{
  "activation": "swiglu",
  "routed_scale": 5.2,
  "rope_base": 23900.0,
  "lr": 0.00378,
  "beta1": 0.95,
  "weight_decay": 0.053,
  "decay_fraction": 0.564,
  "final_lr_fraction": 0.0,
  "steps": 7877
}
Below are experts of layer 8 (counted from 0) of a mixture-of-experts language model. Rows are named router (the router's row for the expert), down (a neuron's output weights, with its number) and show model dimensions 64-127. Each number is 128 + 24 x the weight over its row's rms, rounded and kept within 0 to 255.
Before each expert's rows: "raises" lists some tokens whose logits its average output raises strongly, later layers aside. This comes from a sample of Wikipedia text that the model never trained on.

# expert 22
raises: "ing", "ic", "a"
router [177 153 162 172 118 136 166 130 110  95 161 130 123 147 130 130 162 137  97 104 125 105 135 143 128  95 163 131 115  97 126 144 128 126 121 175 108 174 138 155 158 107  93 116 142 122 111 139 146 143 171 134 115  94 119  85 103 154 157 161 173 166  91  99]
down0 [125 129 100  80 155 162  89  72 115 151 126 109 136 142  96 111 137 144 124 118 126 115  93  76  86 147 141 126 112  96  92 139 102 143 175 134 150 131 107 144 135 128 147 155 126 141 156 132 138 127 143 134 135 125 152 149 110 109 113 114 182 147 145 183]
down1 [134 158 152 127 150 108 111 122 138 120 115 147 200 109 112 127  94 106 147 174 112 139 151 154 109 134 125 108 145 133  62 138 107 153 153 125 160 126  98 119 124 109 152 105 127 114 127 142 135 118 108 137 118 147  93 131 112 121 161 153 120 120 132 127]
down2 [135 125 120 116 138 112 118  83 123 111 145 163 164 131 163 118  90 107 146 140 176 161 141 137 111 125 175  85  76  94 127 110 133 142 150  98 160 117 146 153  93 102  99 156 119 135 120 123  76 112 139 162 105 149  97 153 117 103 170 143  97 138 127 129]
down3 [108 161 117  91 131 106 101 134 150 125 144 147 130 102  89 153 132 135  86 164  99 135 118 123 151 119 148  96  94 159 108 152 151 114  86 142 119 161 125 155 149 125 101 155 119 149 132 104  72 127 132 112  89 106 138 109 103 166 150 101 147 115 155 134]
down4 [136 158 160 150 126 128 112 131 145  82 155 136 102 153 142 152 140 106 144 103 134 119 164 109 127 124 130 127 114 128 129 109 143 107 128 124 134 124 127  90 162 104 163 125 175  98 143 136 151  85 145  69 121 147 126 125 132 180 107 146 136 161 118 165]
down5 [112 169 117  97  91 147 143 124  94 162 139 162 165 121 100 108 101 129 122 159 125 144 139 144 132 146 123 118 106 117 129  94 147 136 163 201 113  84 131 121 147 126 128 143  99 147 153 128 114 108 135 105 161 148 161 126 107 137 161 178 154 155 110 133]
down6 [133 133 136 162 174 155 128  64 116 113 146 128 105 117 153 175 112  73  98  99 140 138 106 137 144 147 144 129  84 114  87 105 131 122 121 118 143 129 115  91  91 134 106 103 113 118 121 156 126  87 144 145 122 130 126 117 125 117 123 163 119 123  95 172]
down7 [105 134 130 164 170 118 129 131 166 125  98 125 124 195 113 139 121 118 101 145 162 137 152 111  84 147 129 125  88 124 117 132 123 167 114  82 190 102 157 117 137 117 111 114 142 109 125 115 131 176 149 133 103 129 130 158  91 120 151 139 140 156 144 148]
down8 [146 158 126 135 120 113 139 116 151 143 162 153 135 151 124 119 103 169 143 108 109 132 146 109 120  99 126 140 146 124 121 153 105 139 108 154 110 135 123 158 160 126 166 157 137 120  95 137 121 197 137 163 110 144 123 156  95 133 136 138 148 106 165 169]
down9 [174 140 130 134 110 125 150 123  83 143 105 140 103 123 103 133 128 113 114  98 118  98 178  76 125 126 138  82  94 113 134 110 131 104 134 126 113 144 131 145 109 112 116 132 139 110 156 140 122 105 120 159 108 137 126  83 170  80 126 165 108 132 103 138]
down10 [103 113 144 166 105 131  97 108 112 128 107 143 130 128  75 159 114 115 152 147 135 186 142 123 115  92 140 104 152 147 166 121 120 153 113 130 168 189 105  99 117 154 159 102 168 111 154 177 153 114 134 133 116 170 130 147 107 136 144 141 133 120 154 125]
down11 [140 148 145 146 166 123 163  92 153 122 132 118 110 153 116 141 120 162 151 151 171 130 105  78 163 131 106 100 110  69 123 118 115 123 140 113 145  94 151 140  95 136 128  92 114 155  86 148 118 122  93 111 144 146 120 111 134 140 102 151 149  96 111 139]
down12 [128 127 117 125 138 162  99 161 141 113 114 168  64 182 109 120  99 157 130  92 118 137  77 133 136 134 130 157 128  79 141 155 118 158 112 134 184 117 169 134 121 151 110 102 125 111 145 127 181 134 110 131 156 134 144 148  97 185 155 126 134 107 141 117]
down13 [184 160 112 108 160 121  90 139 128 172  98 153 121  87 117 107 127 148 143 116 141 105 153 146 140 125 147 160 123 135 147 179 110 114 129 169 102 144 123 143 128  99  91 158  89 138 154 140 159 142 118 140 152  89 130  97 142 114 129 124 129  84 155 121]
down14 [107 129 166 129  78 131 115  75 154 145 116 176  86 127 134 185 165 120 112 101 146 151 147 132 148 128 127  64 130 128 133 138 124 138 114 122 165 127 152 110 143 108 131 136 117 110 139 127 120 120 184 155 118 137 156 160 139 114 125 120 133 138 140 153]
down15 [108 135 142 148 127 104 112  84 103 122 138 147  77 116 199  99 126 123 139 126 131 141 162 121 151 123 124  99 193 117 124 111 131 120 157 119 145 134 126 122 106 152  97 130 138 106 139 107 114 142 163 129 126 120  83 102 146 108 149 139 142 165 126 143]
down16 [122  91  99 178 145 155 197 127 135  83 122 145 155 142 106 114 146 150 108 100  89 160 164 116 113 172  97 126 154 165 124 145 159 135 129 156 105 111 144 101 124 128 152 141 110 140 102  88 144 113  91 160 143 120 104 116 176 124 121 135 115 119  91 142]
down17 [152 159  98 118 154 135 137  87  80  90 102 161 128 130 148 125 113 155 133 130 103 173 102 116 147 126  56 124 141 131 143 133 114 113 164 134 125 140 167 125 136 130  98 141 120 112 138 156 148 171 127 123 111 107 136 119  99  94 108 111 113 159 144 146]
down18 [190 131 182 112 159 155 140 142  86  81 111 147 116 128 110 124 116 109 182 141 148 144 122 137 108 138 113 121 129 106 135 133 118 179 104 149 105 144 123  47 139 147 104 117 125 166 114 108 115 135 147 145  93 154 143  82 138 120 119 151 128 121 163 106]
down19 [141 135 130 126 125 125 169  88 150 131 102 133 159 115  87 170 112 125 149 120 141 139 134 160 110 194  85 145 146  98 130 137 133 104 142 132 142 108 160 110 139 129 123 123 180 139 140 138 126  99 126 115 133 135 103 117 138 139 127 125 120 149  70 134]
down20 [143 119 144 160 120 124 125 133 128 114 153 156 108 143 111 115 157 104 104 129 104 139 108 121 110  91 163  95 137 109 119 155  97 121 101 126 150 139 124 127 113 103 109 178 105 136 111 137 153 108  66 116  91 154 120  86 172 141 139 123 172 149 105 102]
down21 [ 90 107 128 144  89 127 167 147 142 125 100 133 142 143 154 110 128 120 137 122 133 151  96 134  83 112 130  99  89 146 129  75 124 156 120 114  72 137 168 127 100 157 120 153 120 175 119 177 110 103  94 118 122 129 151 137 137 126 115 119 119 121 109 120]
down22 [136  99 147 108 119 140 140 146 138  84 151 133 121 140 132 134 115 132 105 136 132 105 144 131 135 179 123 126 144 132 121 118 164 137 111 139 118 164 117 170 141 118 132 106  86 104 148 156  94 154 121 161 111 108 115 125  84 141 116 163 128 156 159 103]
down23 [132 131 123 125 165 127 169 109 111 105 135 114 107 142 137 104 117 103 155 189 135 140 152 110 110  97 123 112 134 161 135 125 148 166 154 150 114 129 155 138 155 159 146 130  94 150 151 129 140 136  86 116 140  97 145  91 129 159 161  86  88  94 133 128]
down24 [151 143 160 155 173 148 105 106 133 160 179 108 172 137 122 132  98 167 118 137 132 127 129  95 131 146 119 200 119 114 168 145 100 116 108 138 144 103  87 134 139 119 128 130  97 115 113 146 116 108  93 157 121 129 149 153 155 103 156 123  90 141 110  74]
down25 [168 110 138 122 165 153 128 120 121  97 111 112 106 124  92 133 160 138 116 134 121 125  83 156 116 119 124 163 124 116 125 166 111 113 122 131 139 137 135 115 135 144  65 173 156 150  83 165 154 129 123 117 129 115 134 165  91 119 129 161 169 133 141 142]
down26 [130 117 126 125 114 114 137 122 135 104 152  64  86 122  80 117 142 151 138  86 154 130 117 131 103 118 162 139  78 128 131 111 123 107 120 139  30  82 102 106  90 130 149 153 133  86  68 131 138 163 143 128 119  67 126 115 120 102 135 122 131 124 104 122]
down27 [137 151 123 142 110 109 142 107 119 157 137 107 127 134 108  85 134 126  94 120 142 109 134 112 127 157 106  78 119 144 108 160 113 125 138 122 139 131 117 135  93 119 130 156 123 154 129  93 110 113 114 118  73  69 145 111  96 155 128 102 128  90 124 169]
down28 [183 157 128 160 109 108  98 125 123 136 137 148 137 128 151 151 131 136 102 133 159  92 127 115 138 118 102 137 171 132 136 173 135 117 126  90 130 149  68 124 158 151 129 133 133 157 128 105 135 164 117 152 134 114  59 140  89 116 136 103 150 129 148 141]
down29 [160 128 125 140 128 162 115 136 125  93 100 145 119  66 153 153  94 133 140 160 155  73 162 111 123 124 143 143 129 103 110 125 138 160 126 135 117 154 122 129 142 105 119 152 115 100 106 216 148 181 122 135 131 137 134 163 116 132 144 120 117 107 105 130]
down30 [155 105 125 143 113 167 154 111 118 146 105 127 125 131  77  96 123 107 141 134 148 137 107 109 147 152 111 155  98 148 143 121 168 167 130 123 112 113  92 121  63 144 139 161 163 128 148 128 150  77 160 146 152 122 113 152 131 176 163 171 147 101 131 167]
down31 [ 99 155 166 131  99  99 153 124 119 154 122 168 100 118 104 117 112 107 139 165  78 147 157 161 162 155 152 110 145 146 135  88 175 142 136  91 117 111 109 115 113 137 145 103 133 111 128 148 149 126 120 111  77 134  91 113 143 104 135 161 181 135 113  81]
down32 [102 125 110 104 150 154 107 138  88  94  75 132 143 126 153 149 123  88  91 143 122 146 125 127 128 116 176 155  99 103  83 123 103 100 134 130  96 165 147 108 120 114 139 126 106 129 119  85  95 146 150 129 131 138 116 118 151 124 126 119 164 153 151 132]
down33 [ 96 131 163 159 130 142 124 154 134 116 149 150  98 129 130 152  97  84 112 127 143  92 134 151 157 134 123 137 123 133 127 152  97 152 154 133 145 137 157 108 101 127 145 123 185  81 141 180 109 105 106 123 101 169 106 107 127 132 135 132 117 160  56 158]
down34 [121  96 155 105 120 101 167 133 108 106 155 138 136 146 134 127 138 141 157 174 133 104 125 107 119 149 144  75 131 141  97 102 102 113 178  99 118 123 125 154 119  94 124 122 146 120 137 129 153 103 135 114 149 133  87 121 147 148 136 118 169 102 136 168]
down35 [154  89 135 117 148 134 123 128 162 147 149 114  95 146 142 128 125 100 111  86  81 136 125 130 125 148 117  85 111 114 140 116 130 118 117 113 149  90 132 124 103 113 103  98 126 134 129 116 109 134 117 196  98 104 124  87 135 142 158 146 128 175 122 134]
down36 [152 111 121 177 130 184 148 120 152 131  96 118 140 124 143 122 119 124 172 132 115 141 124 119 124 101 116 135 150  97 101  89 165  91 132 138 108 127 111  93 123  94 119 177 152 153 102  92 116 111 135  82 141 135 157 134 141 123 147 150 143 110 135 130]
down37 [150 154 144 174 106 140 154 151 113 103 109 142 122 133 113 124 126 124 132 103 175 101 113 111 116 138 130 107 134 183  98 116  92 132  78  88 127 123 135 142 133 162 164 134 156 119 162 118 145 160 128 134 154 156 126 146 140 195 149 112  93 123  96 137]
down38 [ 79 146 106 119 194 150 145 141 107  97 112 117 114 112 130 144 110  72 140 135 116 129 123 142 107 163 132 119 122 135 128 143 125 122 129 187 110 143 128 129 124  87 127 106 141 144 143 113 147 111  92 143 135 129 151 134 129 107 122 101 167  87 144 110]
down39 [ 79 163 125 153  96 127 113 130 121 106 148 116  76 154 140 148 143 133 158  72 110 164 145 104 123 111 114 112 148  84 108 162 142 161 132 106 106 106 124 103  92 113 124  87 110 167 145 113 129 129 138 111 116 179  93 112 150 120 106 144 123 122 125 151]
down40 [124  93 180 141 158 159 121 114  92 147 121 107 100 123 117 133 135 120 109 125 119 149 127 131 117 176 133 142 109 126  90 109 103 128 133  70 120 178 176 153 113 109 171  83 116 144 130 158 103 136 110 185 127 135  79 123 165 140 110 130  97 120 145 153]
down41 [121 147 163 169 157 165 129 140 142  60 129 158  72 118  99 117 156 138 144 137 139 149 155 137 106 141 153 125 130  91 124 164 119 117 114 151 111 148 141 103 124 132 123 136 137 100 144 133 104 123 161 104 126 135 105  67 128 126 148 127  92 119 140 125]
down42 [165 124 105 141 120 111 112 129 127 102 102 163 120 109 129 116 148 138  96  99 147 146 152 143 114 114 150 107 109 131  66 131 127 115 128 125 142 176 117 131 117  39 129 142  99 136 193 129 108 107 163  88 152 108 137  78 158 139  92 136 111 113 154 111]
down43 [150  97 167 123 162 105 148  90 126 141 139 141 132 151 110 147 138 133 156 121 102 112 133 139 110 160 105 170  97 150 109 181 118  98 145 114 101 162  69 106 142 123 134 173 124 103 108 122 121 129 140 144 133 142  98 115  92 152 126 114 131 137 165 146]
down44 [112 137  97  86  92 115 149 136 194  74  90 131 142 142 140 136 102 133 121 130 116 133 125 153 137 100 160 136 124 123 145  89  91 117 131 174 161 122 153 141 140 127 125 111 119  95  89 126 115 130 130 118 185  88 133 144 136 153 126 152 140 137 130 102]
down45 [107 106 152 126 104 150 116 121 123 135  89 104 108 114 101  93 142 128  88 119 123 159 122 167 103 120 133 117 145 121 167 119  94 154 139 149 132 151 144 112 140  82 160 123 169 138 125 165 131 175 129 168 114 108 223 119 130 162  85 188 152 146 148  93]
down46 [116  98 167 181 160 117 128 117 108 114 128 103 132 117 109 113 107 133  99 133 171 107 110  96 111 142 156 132 167 126 160 144 113 157 166 167 122 130 160 136 149 144 123 114  86 166 102 112 108 154 150 132 143 153 144 149 124 130 148 120 112 120 141  92]
down47 [ 81 124 137 150 159 146 130  91 115 141 113 135 115 146  91 129 105 142 116 135 101  99 148  97 185 136  96  95 114 172 139 148 150 148 142 131 151 122 136 124 159 140 126 150 148  89 129 126 144 135 106 135 127  70 130 134 143 110 145 137 120  40 150 139]
down48 [150 128 123 128  85 119 108  91  93 128 135 101 141 167 121 123 157 128 154 118 143 139 131  99 136 117 164  76 134  93 136 118 181 181 145 128 125 137  86 106 172 134 172 153  83 152  88 111 122 137 149 112 150 139 114 121 104 169 146 110 179 124 101  91]
down49 [123 117 139  64 131 124 132 107 137 110 131 147 164 105 187 160 134 115  82 142 165 134 123 128  94 140 166 133 119 105  93 119 181 133 146 115  95 136 127 121 104 113  95 129 120 166 102 134 152 126 156  91 109 166 106 114 147 104 107  76 142 131 149 137]
down50 [ 90 122  89 100 148 123 145 145 138 109 103 111 146 119 157 151 132 195 118 119  99 125 162  97 150  98 132 113 164 122 138 126 107 149 150 121  49 139 140 117 121 135 139 138 124 148 132 153 117 177 143 136 180  77 123 158 112 160 146 140 153 120 106 131]
down51 [155 154 149 141 172 129 126 126 123 146  98 155 124 163 125 158 114 154 182 145 145  78 125 152 118  81 123 159 135 148 108 163 154  93 102 138 144 162 153 146 111 125 112 146 120 116 118 143 112 130  97 151  79 109 106 115 112 129 104 156 136 145  85 138]
down52 [106 154 145 156  79 131 120  91  97 174 141 109 124 160 148  93 119 129 126 135 145 106 138 133 138 132 132 172 144 203 104 154 143 146 137 153 108 170 135 117 143  83 157 121 144 158 167  96 115 110 179 121 151 158 147 150 131 155 161 145 116 136 123 135]
down53 [136 133 131  99 113 126 165  99 111 151 139 103 206 103 145 137 145 136 137 128 105 110 108 147  91 177 117 124 127 161 166 165 136 111 147 157 138 143 121 167 144 170 137 107 146 107 105 157 116 179 155 104 121 110 155 152 154 104 141 104 158 149 126 175]
down54 [102  82 155 130 125  78 131 123 125 125 149 122 131 121  99 131 148 141 153 154 134 148 141 117  70 121 127 110 112 110 117 138 126 106 121 146 102 122 115 144 166 135 143  63  82 111 109 119 125 123  94 141 132  99 103 149 152  86 152 114 105 127  99 161]
down55 [118 127 135 121 160 145  88 102 183 139  76 119 108 132 154  93 168 140 149 151 157 147 157 142 111 103 142 118 120 153  86  87 131  97 110 133 106 109  96  89 147 131 129 117 127 156 111  74 128 159 121 158 160 127 167 120 137 125 149 128 150 110 113 128]
down56 [108 118 116 100 144 172  62 115 112 115 104  93 147 154 162 144 130 107 156 118 120 144 136 131 150 114 139 139 150 127 125 107 110 110  91  84 146 150 131 133 143 108 127 118 102 129 136 147 106 145 143 163 125 103  95 180 189 133 140 129 199 133 101 114]
down57 [109 113  92 149 110 129 138 121 123 131  89  95  84 125 137 111 158 128 114 142 130 112 114 138 145  90  85 150 106 133 142 109 123 141 111 145 169 127 122 142 114 125 141 122 113 175 120 102 120 142 124 164 132  96 124 126  95 131 164 151  73 148 106 172]
down58 [173 129 118 127 103 161 134 138  80 136 122 135 155 129 119 163  95 128 157 117 149  69 152 101 150 144 140 161 107 132  97 125 111 143  82 135 149  92 109 146  98  91 122 108 163 124 160 158 136 118 122 108 123 173  94 100 122 103 156 150 121 132 153 110]
down59 [151 190 112 148 144 142  92 145 152  62 153 122 145 181 136 134 121 135 112 115 132  98 151 138 116 169 158 147 110 116  64 115 169 149  95 118 112 140 115 163 190 144 128 124 142 130 126 120 140  95 119 115 141  95 139 109 151 141  98 144 109 133 124 156]
down60 [ 97 103 128 144 115  99  66 146  93 140 136 162 172 114 143 109 107 126 158 146 122 114 129 110 126 107 139 111 164  95 145 171 110 119 125 110 146 172 130  98 110 128 167 133 124  99 135 171 135 132  96 142 149 153 151 163  89 126 161 113 168 143 174 166]
down61 [137 119 136 125 144 121  91 136  95 104  69 119 117 128 102 112 131 134 144 147 118 149 155 138 145 122 117 146 137 132 119 118 168 140 120 124 151 100 134 131 152 156  90 135 110 136 146 124 141 166 139  89 138 119 226 140 157 130 128  85 132  94 143 127]
down62 [195 166 130 112 134 131 168 143  64 132 117 121 116 140 142 187 136 160 135 142 162 122 172 114 138 127 116 133 152 128 121 129 150 115  94 123 138 111 131 153 102 107 106 171 102 148 151 162 137 101 108  99  94 122 152 102 112 148 140 192 121  94 138  99]
down63 [120 118 145 133 134 148 146 148 155 123 117  64 113 123 127 173  71 196 135 127 132 133 138 118 148 140 144 130 105 124 110 107 118 145 137  88  90 160 128 119 160 136 155 132 178 147 106 122  76 113 103 144 115 153 161 124 101  72 125 153 152  86 105 106]